Experts of a small language model.
Experts: 6 picks a token, a softmax router.
Training: a variant of Muon for the experts, 283M tokens, 4323 steps.
Below are experts of layer 6 (counted from 0) of a mixture-of-experts language model. Rows are named router (the router's row for the expert), down (a neuron's output weights, with its number) and show model dimensions 96-191. Each number is 500 + 25 x the weight over its row's rms, rounded and kept within 0 to 999. Numbers have three digits each.
After each expert's rows: "comes before" lists some tokens at least twice as common just after its tokens as in all text. This comes from a sample of Wikipedia text that the model never trained on. Tokens count by the router's weight.

# expert 11
router:503538486470493475525514516511548488498503519464484535490454480466542514527508524534491504473489476523498534451532517465467457501506498507504528528482528509529493492519513518464475445494506551490519490543526514523491534535472530507506481456510499470509502537515535564548505523502470480482
down1:487537471516454459479503519523514495499477500500440522490538522496466530457492484452473484463502518505496519532493486518489504468481527522563513510509496497515506544504526514541538446480517522479504540488526522519462495549444543474445492488484486458478457511533496504489531535469517498538
down2:508509473511510525487479503510505517515556480517472482525469474474494512504518526467456463474469561507463552521507489502520485507510480485493457513508511535541512509532493457475480475517437520511503506497549508482493489494480497497527510513482463508487502466499447500509501540550495543468
down3:507522474494519493518462477519519513514497481518454477501479481466551486460487514515527550528468485529503507480517510514471504494476535510453495535470492515534478485534510476454483476480523515514488528516479511497472550527446498486465496507480478430536473485495534528553509441500511514504
down4:499544507486496495473458538523475511467512459490506503504450480504497519516519537434546555498548479528516520524473464496494471493481514496531492508474522481523459482513482508509496469558524490485478495488480473494516446498521521565506513493483504487483506517490475505529520528515494508520
down5:506429481443500513493532506552540494525504510495514447519482505520515531494530520454504510515498466484484488511501445485527434496528522528540514469528475519524459499488515484530508503493500423490524495452479521461517516498506538504497500491477488447528511511509509505489503487498464488476
down6:472499509499495517460569481462459482453505486467505468461498509516527553546509509516487494494478485491516496497516501508469534545509523472478490483491461532506514493545464487501497512476478505480506483516495508509511534492533527474516474519502511555509476516508523480510518492465497510505
down7:531500495512463481485485468522507530478489508478497498476532526523561488530473454518492513505500535460512507470489522513531495516498498501507498529504482501499496522509475519467480519445526511463461523505493541564495480465489488499499484462479522541510521508551457488489524498517526527500
down8:480490529498511497496482533456473565488480519501507532488480496504541503516448481511474479490450536476540501511521495554505480517505487485508504469478501477467504513532502493476506499525513469507533498477509515481495524507517466470517522507479499469527543521485498500509490507497533533482
down9:498515454450462473528526503456453529551468502449490489501504522516471540534525540430509499536523501495539552474499520499505475467499487499548514518499486484495487507513470486492467463514493556483505521491532503469548495506487473510469515467475497531472527527509502505503506518505485466519
down10:519505449416484496487503508502543451498527502500526488515472499530514515484506511495504501489522476460510495472516518502512530515480471487549501445538474513490511513491462506522529503487489506510504488492511476490503486503499496495497503467463448504494511504493467536483474513476518512498
comes before: "1", "2", "0", "3", "4", "5"

# expert 29
router:515513442484485464521477497507528564517543496528492501466520519441474523523477496505494580491502502529479513476469492484517519491439489451493537536479539510472486501519476473485489532530566475563485513498519507534448497513511492497464508487505492512498509502522511564507504512512479499456
down1:492504476512539482498524521536508505541498470508534481455488484494505513500473492476512507523494481468480536515499532534486497502445470508503489519506490454483505502517512491514516481498518491518523502563487487531480498433525497531534488546491487472513492502486476472481484511475500498519
down2:469523523526473518509491539494495471496485537498475486459472494491506471484522488512475508536468550503510564484547524477489526441515553515519498526479495501479468525471536478514539514471476457482490517420485497479476496528543525476524526530540543533490510481488461500461506487519512509503
down3:507478509480524534513507529512514498475487448495489517521471475475490514502457486487548476477494517538506479529504526503488515480460521520509490509492465490512530518500475465513484514475501500517482526452478515565485459530524485468475521510516477478502524507492523500500581526447519465522
down4:516488548491507510511527537488476550529508454506467531509526521487486519480492523507505531469544509526476486571518511561517488442450505502503521548489507504474481520483483489470517515517475522497490496504482485527509540539500490541499539505535497507477497519503498533512497492489527462470
down5:473500474532467513514490546521479502511508536521509470502506517482541514507499520459441480487485514567531506489453499519546497522485438501528475530525530484468523480486473448532501522507532512486550529465469465503488482528545484496498506509508496537518501471513483540500482522458497516507
down6:498537510518522488506506463529493536477515527438476482508509496491501484489456533475520446477456531525478525497504488495532450516498526493474497510491506497514476491473531473497519489519541486513555482505499514473535513504521501486515489455543449532465565534484488458520523495495503495510
down7:537513485539493537475496470457477443493535516533494472508486439511501512463490527494471515490504475506501471508526500542521467487471517502554464547484542457488524532547482533493470500460527520508486538471517509502540500490524507473477453520552498498509497493540522472501516490484523493516
down8:511502501488448489516517457502524531496513490498499494499515506477501459505473478445505497472507507538492489511528510518478524459454524496454498499452519490518492474475467471506502486512492541485510494548513470446490537515493503477494527487477540482576468474503504464464494448528497521475
down9:483508497491521515441473520483552492507474495506467550521507488473498515500467511500504501515482527524522512511518468555489492520519483537485427503527456475537484485500517506501486510505526512510482496478488508528526522494528559485505506496489524503503531463480533492512468515497506486528
down10:538446485547540493491507520483513471480568504516503516509471464505489464501539509487522473520490491502494547524511466529456495460512510469493478539524462515512495505510493507469527518533500513521473453504487478529490523461449517488483546497508470547495534486478487525508489526490473499500
comes before: " ", "|", "-", "–", "',", " +"

# expert 6
router:525526525493511516503520536471512515511461464490494470487511508523459473493534504495494434488494516483504483542481516529508542483519481478482465483504509516492503512508512490507571470431498482459511506541465522472520512488475509521482486502504473477460520494467482466478498562520495504474
down1:547439503481547483473497516515484528490490508562475460493515531510525510442479511479503473495497475509512489537460464505492486472522471482512545495539502510523542501461479496473548500480512533455511511498494524506510497551472529519517489522487519515513497546520531503452517506483493533503
down2:461546500495495490458507486503488486490460433497530533484542507545452475493525510497512528523464504502480504528454475492514474478501505484517487563466480471522497461484502514566517493477490505463524506474477522572528530481531502483517479481478486512482461492503461515467535519455466495489
down3:488500536495513537488511534494483497502502498510524475516503493466524487478488491502485546500510521495522506528460519475475467555519516515476498489508549474507467508509534476500505491498515511497440476506503480499461505539483479509541513457494466497519475488515502485515459551471485459486
down4:497479523495477482497526503495493502505521517486479486524468466495520518532535476550486498489509504485507512466500487491508458504489470503442481502520484487494504484555501544497501507510457529463495509528491490527503453488544486536506532469488473495489452495452506507510497497466512524540
down5:486538493488524492497521501458474531527469494498483505510519528483471502541533525489501476512523485466501516527528480491476482494472488531469545456454448486534471474476485508526513500506545484517532497478497472491507525535548495516525504473541474515482508547480475492463486464508543540535
down6:477503525517547504486438487491506522484482466504510490542494484556508545504491475465463488516480498467500483486520518474536511532512497510478492518551490454504514510485492498512479482489503441515488490524492515527503504459517486570465487491509485531497497508503542530518478456463498511518
down7:506546500487495474532530514491467518485541527490522538491525448557512532524485496518477489468498478487502470526497496529524488508500517521471524479465505505496492469502463545530467487506474510533490489543487469467516477510472518493517452509527513485434515544514524508512464543496524508462
down8:490474498482479533538520549497478513514491494460489488440514498511527503468492482517530531473511439446519448512503509505514492459476475462515503483499536504450484484444471521507530515442483515491521454499477497514511512500523480525534504511436503497472481486499524534531434508490500520502
down9:511583498513493493442540502461498467463526484513500521492469497521497536538496530486526487484498518498492514487494456494466501492480517510500518515439516498501505501485561489482550531474493482527558503507472517491508524483502474520529488480490521515464508507492485481503502494509516485512
down10:492511517472506502515490470553500534572533479481537486522513501517461506496479508512523471522530461478464514496523498473467502418481487486505470499477517517540498489455540520491496466505506504531493488520507508517520495495482474477496493496469490504481567510514501521494487439470506514524
comes before: " of", ",", ".", " and", " in", ".\n\n"

# expert 13
router:507508530450509454507494534510482494502482496483530505462509492453503519521462500499478491477484511487481529504501510537509523510520517551483521561494505530483535518513543476534472479466492495477498488519471533489512507557494503524513460463489489505507480481509483549502510474504540489495
down1:480518495501483493474483502527453481531464507511456495497480527519516555476536512465508451472433482453476484485489474509503495493526493492521524479463481496456512503545490504493483532490478504541478542472493501492524531528526476507515466530485521491525531540492502516539509518525520526514
down2:494500511510512530475531510506502544502577492494469494473541537527506473482478511517526516480500505576474478466516533499501527532462443475504496457460507443472508492466493535481495481471497497514498488468488530494485522547503502481506460517487498520500491495536518500523500512492488505511
down3:479502506505452472502479507535501485536529512491539526555542492488491490511490440494509497478503499483502537468493522513471556550486492502454480511503495531486508464551557558482497521550527481499503491512525494520495505510491520492477464530516495490512473476485489504467485499480506465503
down4:474487470505526515492508457480504495495499458494498472522462499470465502520521498477518527519504508499484492527500520488474530457544455508521481511539474463522533479505487488485485486530545515491519508535521476541543547492502494518556490503450522508534517555550513520479497508494506497496
down5:489467492520463485473479499549489479467484513513497516489524520487511479515486490472475551529485483490535471449479503514473473466527502477514505484489490450489509482505443526524489530541466489515469552443501531560475552498535457503485460495532550474543515514504521502524519472523486487512
down6:523487552529514476499485499520479545517495485478508503483474486545474461535464487497477532468519499445499529490498466484503514474516515492467505531481497532569476523489508480468496514505462494478514515516524496508478513483509475498459493487510532509492465505508521507424512511515525530489
down7:513474466531513531474538531491527474466495492518526508505464507475523490504516495476504495473427508522517464524470443497553491539481499543503468491513516439509494512514527506523508527467534535480520516525495486471497497508494485543471460536489497470508498469482432503483531461519513515488
down8:514481490521515480520493479487472490510548539454502500474512506482504518461541496509498507500495464479485510527515504555567513501504501520471498488486560484449467514477500496545455507488510505498505508497493520515509450549511499488489494447514479478491487466516458504549502512506496514501
down9:492468509463468455471497499525513507507515518497520525548491489498433486497485534510488501490483494485491497508497479492497519527473511558461513560483490483524518496489483509479477513520475537496485523504481511502519464531455521479514499520473479505531505495516502491499529517517517470517
down10:531474500474525490500513500469479550480519482503462514500511513499499488475517533477496483494502516491516511469515543483510505499511502486461536526488535534522504461503500478522492508479529507503462525501481528450522458562513508500489504483507515488489512491500549508514543526496540484495
comes before: " |", "==\n", ":", " ==\n", " |\n", "==\n\n"

# expert 4
router:531497507481547485487544521522535497476526470499498515453494513458496514505500506483454477476509516539518511519491499483474505487512457488464510482495464506490526538516480492462537478478475484488493552493461517499509525499518519529472490464480504476445506486462502499497516552498456503470
down0:528520483503524494491500462528514475512506516509475527506474488526466460481487503514502517506539489486488476498500474474533504499479515519582486509497508532517483514488502532487461493496499478481485487510542482459527448497506470493489514507475513501531510473527532481527502500514503477522
down1:529497523521534502510476493534482498505486484482496451464500521492487513501525516544458532524506500475492503505489485538472528490470527479418523521515483507497522516505512492526480517477475457475467473468513517500513464471465437499527513485461468553526466516509501492414464473559531530491
down2:457497536511486516536524469526499469519486533493485495506510528513468483513474477455482507483476431463470498500523492473448520507457475516503526534530520524496494492490514533499501482501500501510483455533498525545498493484508545550449495464525477516517535481519484503480505542517491435484
down3:436466487480461518517494508513469480513522513498501480563496520517476478477495484487449497490505468500458496535512495510540501497473507517522506510503489498483486512472457455482503493442477469487487500501485466506487520508494507441503522482493504464485485516484481506488524429497489501504
down4:480488488482522507506503513472492501517510514514487499511495469480498496487513480547491476507455516491486511517530496480502471520506509482521518530543486499487466464536470513501513539449552506483523490467514507468499515523475457517511539541491487490496500471483543449459520492544522486454
down5:496502470497513494519484503489517486482509514553502531514492494524451515528469494478532508474561499497518491488497487474479502510495515473513496499490464500460465488503549534537518510490483477484473503494487496510513535510493535532496474515487519577538505524484466516496483517516506459505
down6:513535508498499512479519536491500525537488507525504493499466502514490493497534525463492456492471540475494484442485467477485521524496505542496514546487512496537553467483505487495505492502507574489526470518519498482495476550520503533490532495501480485480517512536481513497487489521504515477
down7:516505536517525515514453494471528491549496466493514472469477454508506514495518515482458527497480474480529504491500495482525484544512536543488552512534511534465487478511511521506451499485524493511486472508505561494475511456525503466523520483509445516474502479484512491496525499475505533538
down8:490477478457481498536499479502538502450507497519486512482501567490453488478507482471462449502546520527533519483510452533485521458528495482467541522498530507513513528538478493511532510527491473503523518529507503469509494528523486474523486489519516472521533519529496526553479476538537497523
down9:481467526519504538511499491524539490473515507503509467493487585551520494507494486506532472471554526484504503492512507482480505460506495495498483517490551506522566509514491476473520558498492529468525463488523505479451466531479468532498528510477486501513481515515540528481549513487531495520
comes before: " of", ",", ".", " in", " and", " to"

# expert 5
router:505489499471480482496534509511488535491488473473491515501472505523516509486460520502475490455479523521471518443491504504489510475512490528503473473504517488527502497519504523465457436520468472471499503496512508492512519523494515499523426461481511510494521548513535529513561505520501507496
down1:492467545507503537535528496487521536460515507510522488514496471460513472486515453490504498505498502550498525527442485494535477479508505465481504501466483497472476482467505500497495526504525495505495496528508534511498493493520468480532517545560440484557546496491497521471480524503498496423
down2:524538493450505487526494536495513532554529513488529516461536441508523498516523464490519493485498544486479489530504526519484509525492504525479533470521510501527537477506521512547491491498556464467535531484468498551515486514527526510539532552465520509555525481489509446506477529520512476514
down3:484501512479527456507496487536522515455488462448456454501501512497477455531509547488495547526471510532500490507463494481523519509548534510506481517491507503449487518502470505458495447480489532468466482500491540539515504467490545476500518507463493509546507496505519479531467459529516546494
down4:519486521497468474460477497540515491503510490441497530512507507536518517484485513530476516501498495502445471498487467489470524526508517502523470482535487504531536497507486537499504460497535509588493520475507468544524548502545497462474469490489525504534512469482478517467485498521503431510
down5:491440525472471476522506498456535523506504523458518483521526489490511485474504479539522513456452465515461495530478473510476483514487497499537504525538467491486469481507512520435482521490490504509536490503514494540498529547445564446521503524508540516520469541486514513472477484486446490521
down6:468456492488501456510500477526475470475517501480496490500489485531508543480502480437503535524488477512462504510498478501504490485514495503526523492531511478531487478496497480516481463517518488516483476453486495485514490485513470483531478478497540477492543476552492456507502524524513500518
down7:470498498479496522499538467497498490503520467507459501459517504491490522487477531515509553537542513479531493486502514458528467518531547550488481498507471510518507473465513499501527540494483491517482536491484507454476457471520506539468481494533489474558514492503572484484480490509509473475
down8:488485483477494461526533499512492476518525493504521532467521531474485508516464475497520502466480553532469511492548586451458481506469513517474450512510480478514474506474515492531523503496485452499493469516521489428548511506465477506490539510531503514434516473468514512492497482463513535455
down9:473520503478502477509493505498519534505473499498504492457490498491500501452534512493463521494516513511497504512524488523521525486477464470531495486526566499509528448469492528469514486505513522488472467487525545455511523511524494530512482508439538531484502511502582513512482493530518475514
down10:504482514495434498474526544525534449541498500468539487453505535541484496480464525527489532480473515521504450542494492479489476477487505521451469476479481503517541488512490520487532535493496453545504500505515493515486490509489476494536534478479488471523469473496479425462487550476532516516
comes before: ":", "\n", "-", " of", " by", " ("

# expert 30
router:497477462524513484485517477483539495522508514539561518483485502424554536480514504530477507487523516489529499483506484470504485541515548514511476528525500486511494530467504477495455491511526476525492505478521501541502506514484476501485490499491518535517521491524502520480514483516506460497
down1:532464517492502485509472533559524495568470527492553479500487478512479479492498484526531503515480486470504506477477474465517500490485549517475499463496474486485504472487474532475461510508501518514536488511512561468469518463518500531466501524482520525524507468472497493531487490496521502493
down2:570432522510509540538531500491512513480441477485508490484511484445500499479488522470480503495516534555493495505518523499512487457491486470514485533519513528475478490555489502503488452533501495481468507500525493526513478484488537493487468460522487493541507568478457539489492502464517532531
down3:535473503518508500445553517546499496530487457509520523520504510486521512494455472510512478512512522494475489506518521510470532547485440442489544500482494528500498514509469489531501507530494508461530464505523498485487508519497449490498543477467519557492510553532554489482491472563537519522
down4:433490471528471475506451520510513519512514471503489521476502482500477442524522524460498522517486539484544472540491474481483491497507487522491455500517489488492481510512523485511509494511460502492488522493488528451506495501492491509483498525476503567466467488496497493533526534539526488504
down5:477509509536461493486484478466477516524543472478498523471459451490491543474480517498482499514463517508512477493486505552515510499459508511527486520485512493505502488458515517467468481505478516522472489511480475500505519490522521503518493510530494480459468511507528517486501477526547548526
down6:491487526544514509546465538483507558471533478486475506477481508481508463479488479520494519494524524480485503500476535479462482484488496493463488513524552500515526489496487459542457502511518494541514499493521530512500473479486503479516513540502460451533493513484546509497521524507484504475
down7:504501514501516541480514524529464492496474556490530484506468455510498469504519509523456485492485481475548436565513516506481492487514509509487481519503503497539497512487533481478501462454489505496513501530488515522495523526494478495509508504514517483525504569529488524493547473473478443521
down8:494518501537470549512517509511511505514529540488497500505472480488491534503486519500430501491537493516497496498472466489530500531482494475493476479563547509463488514505479503455513510530465464519494510480538503483493527546547475502526509528474481543518472486536525512504501487511502511540
down9:541515503495506492547505484502537525494501535485479474464525472464522544467547491475520478460571541492510498503499495475508480516471530495527500462454488503496524483477510512495544517479521471471495518448474515506547535494471441517470527493498530527451480524502498531489537476515525549503
down10:494531454503521498499487493503527532513501485475466512495486502495523490488468526534508472499485491545472511545510489534514519478520504493530500517520527470501540552498519492463486495479500494485480531486516485506512485532494466479468521479499482457485510484466509476489520495494496501469
comes before: "-", "|", "1", "==", "2", "The"

# expert 16
router:530501454498506457479509477524546526494515541464455540473493474456545490513514498481436512501478510510484499462536511466502478497478491486498498536468510507501479502519502501450464469487537494552500499519483524507522507521486506498478471498508510519507472531503514558507544489482495491486
down1:457478523519465509516507494534466550482445558487513527497535504497519511464506535500466481522483523498459467491476506480529505538470515530541499537483534523485494506478442500464466499513485507480493497478487468484490460527480465540528501508515483534532518470535529465485546490463513500520
down2:508505509487514482499495518479499525465465503482492477526503460491494452473521492528510495529503506513531482489496503551526477476515538471477507499542473513532497512522469533519522496504550471482503520516456501472466479513526494475539534499514467453523516516507489517518507500476498531508
down3:525503454557532547484503498468468484520489489488499576500508514445502524477527509570499513493525449466483508510520485516532485483460486518487517541499501490455520502514481458461487546495520502495493480517543495500495553471464498477540512523475517483489507480528509517453534503473490489508
down4:498502475483505528518529514489513501476487490477459481495489523485469480510489476484544493524509504469496515498540507509501552493491515430538484503513492467501457509533557482472531481471463525489535484500496515490512453516480512478497469499463524476513505527479452488525524476512523511550
down5:491491473487530510533505484495495494521505491519508486521498499504460531503528544522527492487498486481513443456511518504517523551519541515517466503504497523548521540514515499467494470544517479488564504467494519519527512506517526481522493511487482522517534501506477490474467490488488514466
down6:496490525502468490500456497467477506521517505460536463491499576516523498507536528532510510504477516506497498548464523482484504501483426507510474505522498533481517491444512536487524439515499525466482492519492509454511506537513512484501507484498493485489504497475522469459483503508529454536
down7:526529476442501473514494505495500466498487519487492499479495484461513475516511516485469467482504504493506472474502511514457502490540581470507525515528496447487487489493562475491500501530492454502474470502512505576518478536533467477567527488483487512472545506501481490518473536494509471527
down8:458513486443470517505528472535551522485514475473533488454471519514482490497498496486514486527477486492495503516540546475486496482451463499473481503504562422482494503522510504495549517494495489524506499471494522489492516469506485467468504493505484474466508474534506531463506486494507490515
down9:476516493498485514524529523497529512529441524472518468488516498492507512481513512475511480509515529478503509510478524455523482486501533469539474500549512470550504483458492466461487481507545482517473473447500481508518518543488480447555494508461513535466513493517478506530483532474495446511
down10:488496483469502527477487482502435492523543504472498508454470486519549488488532514523490536515482510507536507467467457496490525502471467509520505495508505487512510438489490473493419532432471476481480515491520477561463497519523461490483507471510515496525483491532503528474514530474521455478
comes before: "1", "2", "0", "3", "4", "5"

# expert 9
router:562472479470522482569529509491521485470510529509520523519498505478495511499529495500489495484494474479488518513538507527492486505529498492538527543524488520535522510472490478474514483537482468506500469524463524531488516465511506500501510471501511494532499513520477537478521498507477488449
down0:486457478502483542444522509468525533526481517475485507522536440499531543538503521524495515485520484494470478484534510474509459498506554498515494477519534504538535521493496492512479465499540505499523492517506494484532481496505527509532529494483553494490498472466523521516494498470482503498
down1:527506497468515516511517485491504480493518499500498500515487457476464480457511472502491504466489530485479509498477483472496507478498517514529461556521511493498463560519465482496520460464460505494496489508462426480500527503486486535466526457512535522522470537494487503451520524530485489511
down2:471494515467565532519521520489530518529497472529493489500502502475459495548503489509504479512495483495505481522540528460526548479463473490488529482520496492511501503454506496489516520500495492439507459543500486509446537498544528471532504520523510491525531467460470474535485524490492530490
down3:519520545530466471480528484544496533503450464540466550466484501500495523503475490586512460507482462489509460494527482472522528508482467484512450477471506506508486494521505496527520533498493442484518482482491471498551531418519493496494483483534499517498492501470515452480530481493529499468
down4:444478515481530487510491461571505503453485484495473523538486462537461494490497535514522514510468515504484528491484474494505517509466476455500481532506508519535538507479495478519455511471523539490469454503507520498498481562518538546489449474503522499474516520505479549487473499482500470477
down5:512466486494468485495485479483518532485534533460497515476509461518514530477490508455475421492517506492495497489514499521495521522487496506517503539522446474509460540513478510527529533491541445542574506472503501495504499505523495505459514522451474515493463493502477521510514534539530506517
down6:473454510529440498530483497456491464473481514497530536543451488538536504478515529494479531461490512477506498552540506513513460490514470488475503525496515568507528460532517521537478503503523471498504476536460500471520526502465491548491452463516476535465494505480509493480507507484505502502
down7:474515514512486501464512493563498486496468525499504463514491525474506490544472527525500515522459495525492507514496493521478510522492482526481516472496515538531465508498512519469523506502512514489483474540504512518530426482519502510529515541515514495445503484531504486522559512547480506460
down8:477488517474467451509486517506528516515482486498527521469522485527486543513462507487498503503489562471498492461505488496478527456496476487503514550538518444554547518514493515494515527498511473519517544517512491490460506451482471472495519500462512523516492522517488522469517463467544479480
down9:467487473456542483486482516474483458509492527497510488521490513504480518510555506515462474503510506498548467483507494492514508531553503542526533502493512543501466529456510499481475491513521484496466526514510489529466473524482498495456494495535503481503525500490471469497514526487505494496
comes before: "1", "0", "2", "9", "8", "3"

# expert 12
router:506520504541482526471487476461517514507497484513466477467496557507498526465506504467510514484517513546515493444507532438484448503498531476531517484472527516525472510468479459473495515543511487538456487431518506495514482534475484466516495541501500536532518516527532532506507490528512456518
down1:468514507498499459516485504502474449484509546512495500479488521514530466468537520496507488510425510479472472521536468506520524540486476484530514452507504538536480512485502467521486501517500500558542509512510459480520539510460514478527572521483479533500476501500505446494478517512487491498
down2:500493535545504519496546512497448514526484488492471541537487495491504428474435468469481432481494508526477526476465530535477507515467513466505470529494513482491516495468501490499504533519517494489495510472470512549486485538487495512517539469516450470491492491507489470512479535518514498487
down3:498481483533474534510493511533459506488505492522531502479526511532460510501517464512477511533462498482512513477497526502482444496492512498487483474518502530508494523468504486434468505500553505527519489482551504493537498492491460495528541542517533467557503538533503456523522459536476470458
down4:493481525491460481530498482509482518525486462490531505547497504488503530476492472488506515513475473484467449512506513496548507522509503512532470488522515527517455491507517484511518530535544481515511508525532531506465513528501507471473513506514489499479475504480521535499504547576505523464
down5:504474504508518489525517501458497504535509548498521464509504500524493496514469503463481529460484473487526462512502511525508537530512520445531494497490447534481504501489510538480493507457504475516474522506474489486477509499518502519519479533511462566494529482520462494484499527497475539533
down6:483544493476500533442497475460506465457465488507516511470497493500466535499490524479496520520492437452524545515509503556522504472504471506560466518482524452509474510513524478531457514493520513522488519511536489467488497510492511504501491518491525495479502498490469505492484511522481494499
down7:504502509509460521531492531511507502522521463492531493486534500489492512486486500498496478517471489515489470503477486537499568464483521500421489532513521485514512523538477477470497514477526513539545495464503543475500480519483541490480465500449482445512532455486524486471512479486536547479
down8:448508485493481514488492546462486471496478484544481505487539450477520509478445511492522527501486476468464447470523493486495491469488453522492507481540501526519509535485475516498475470518541517500519503480440487477499502483504507481553485529493505458487515484514562498497488476458509481486
down9:502512520491488450499506510498480494493464487482455466500495498479479489505488510489493517505482463513516485490519489494531464471450462501472498534511509544493477542495508510480463472495510460463462521499483487479516487480515518491507459485539511469514467543494510500441511467502479499480
down10:534519530486504468526485519534483498492480451480511451476474459491522486448538476465470505513491467476526520509496518523499501427472481477476535505505502497495497480522542458512475489465515494506466524528507525525501483497482477517495537480537511485512512531502467519518488476510486449465
comes before: " ", "|", " The", " \"", " In", " A"

# expert 26
router:502492507499521456496491505467467536546486511506488486496536521518480517501482505504506524500515505523493504493503481508527515497466500517529521509527486521458505496520489485528533484520524508522486509508508447475477449504531485495530530498502507508461507485528488451510538468491492548484
down1:503494526508506478500524503515510477475515474537482477456532490504520495466509508470495508539532497479449508477461529488511480532506520492529461460478526529482497498507493521504521520513466527463483537513510500529482484496507487529471435545479478482491487481495489490525512468503493511484
down2:522523487478521504522509509505529487479505533493521521496547520496486483495519507494543629526498504490524505476499459529522493490503512524541487499512496534528444483514549468534466522539501504538477519555490505530517527490474481441486481475457496501532509447429526489477471526474491476476
down3:503500484512515491542493527509501506462483498499490518479486519475519511551515474462468551488537520507516512503506501567474489499484499474448541465469464537471499490530486445472472503515517523495486525490494496500498469480531540502477475476432522530472515467471521481436459504520489502487
down4:465510509498518496449491491480522489494537521488525484486497463497486483498527458485536447496490444536498481503492507482489471492453484493520494540516500495526528532483492527531491509460521522493483505451506497497498481515515509506515523469512532519498504570509539516516492480507476509465
down5:469503482557507470525479511510525514486473470473523487474443501519530534520511520519533478524560500485556465471490512523496520466533508536535441521522488533523495482542510501487524505496519505487488513473468541493516481475504499458517484482508481505510540459520471480536507497491488515526
down6:510484499458488499535453532491463480511451516492507508495500456503442557529499501490458518520525560498512471530502481472492461491523549481507520484519494510532471472521508544485530479460508515460525505474521486519508489490553494491500508503447509569511504526500479491495491472515469523443
down7:500512495493521503456507460536497458518509514506523491524510505453484495493497523459481469549487486502501513541474507491516504513531526453469504539494508497486493459510516500504515500463483489548510515509546523527510538464507515552490492516517483449509502493495494481482500498539461500495
down8:490532504533491498511455481483460475514494481533545483542478478474519508512499489509486494490477485477500550537512511483452557480446494509475509539483466505499466493489502474524539510503520510517487506480463442527473480496523517516483497546534469473524498521520498514477496482471536465523
down9:513500496482550509501519538515496512509542466480535518487502507494478506507485489464484510505561488526491484509530488480505534492497515486499522508491490480475499465466480477517483506480461479518509464558499480464464504501484466539533502461488496491535498497494533552482481469473493478543
down10:502508462472464542509521438480514475499546518553538482453539486490494481483518498504550495480489518494505496547496472477506513470498525489471431478438476497535490487443524490486517519489503498523517516476463488505512507484523505470488460507484488484519494475522531513475525495512500492509
comes before: " the", " in", " a", " to", " on", " his"

# expert 31
router:518539491517466492482500545510522517529540514495478522505539467493544487491490513501453480497455495514467510482491531463500506509497455479508474522471509503503525514506487478551488511482515488559510506431469504489502455501482499522514451518455502506482495475520508536463508519512536494455
down1:471524481505502485475492535511513476520505409493532464518522495511528515518512469507485475546504454574486526485492488459507500513478501513488501519470510540539500505469522462502553531522551535509526480552538506483458524538472528513475500480451475480503531511489552473523463478449517520486
down2:552495535516491457484514504503486496522494460502433488470492530507537518468502505512481477483488501481436458494499536518499508430529466512460517547511494498498528512436507497472506517511484469494517521479529496475519480495514504502517533454495515459478499495492492489489502521483494508515
down3:486507515512490480505526494447494492506527489492465499468487513515489483549497474499520516558523485470454518525457493507494480505540473515531485527500522473454531516529492490497487506449504517466514499487492515490522480489499480524472475499496480491470506519458548492514489463481501502511
down4:474544473462515496514465499521513469528524548448510493510502508498484468548466465460475517501503540492512527456540511504489510518500485493520452464477465483482496524498488512452525517528465488526522525490483543556460472495502482503465504510507519470474495511498505448467539539496490504493
down5:509486503518486470495465531509477520495491500522490473504473507467472476484529563527502491515506499493511522497495478486470502518501497502521483472491520506503539517508514486503484467482535493515523474542467462485510484505509464467480503474536491499525478520463508519494476501464537500477
down6:496504514476552450513494495487494469538460528510541498508478483459498527518499476528449507512529516503511530504535475498522527480505501495510494516486479448484476489501463456450513501498507498470485492503452532503474491448499477458476492459495536489484508481477455460520476523479475513500
down7:475475518531482495471449521514464504500498489483565473465480521562486516510493508512477532496502502542487496450455506464460507503497539470510495490515458496497461490496494466457531492527528485483513537494547500481542516513518458501469551510521516516521517512542531456539502523510504512491
down8:477502507523488499498473540490533494484522498503547525481451501509527510502496498496521444475459517477472506535474431502503516461523475476470500527521477546512502462479498485486550517507491472480497507529545510489496527488481468499527523487547446479497514535497506521462466456495490523503
down9:504507493513470481514490454486486492489466501513493509492510497501499538516526476488497511540470482438483500506451532471538479494554525469509521499490453514508484462528492531496529550473494500492535507526497537505583517510453532508483508496536491439457452535476504476513491495497492505476
down10:499464501475504484502504537508509504478492447468506475481473526482462514536501501572513513500518532494495521546531471523504550492497489545494421514481510519531492537509456507514487497511478488511499504535484518518487516513469505420500509468517464536456529460512483552518478533482513488474
comes before: " |", " |\n", " ", ";", "|", " |\n\n"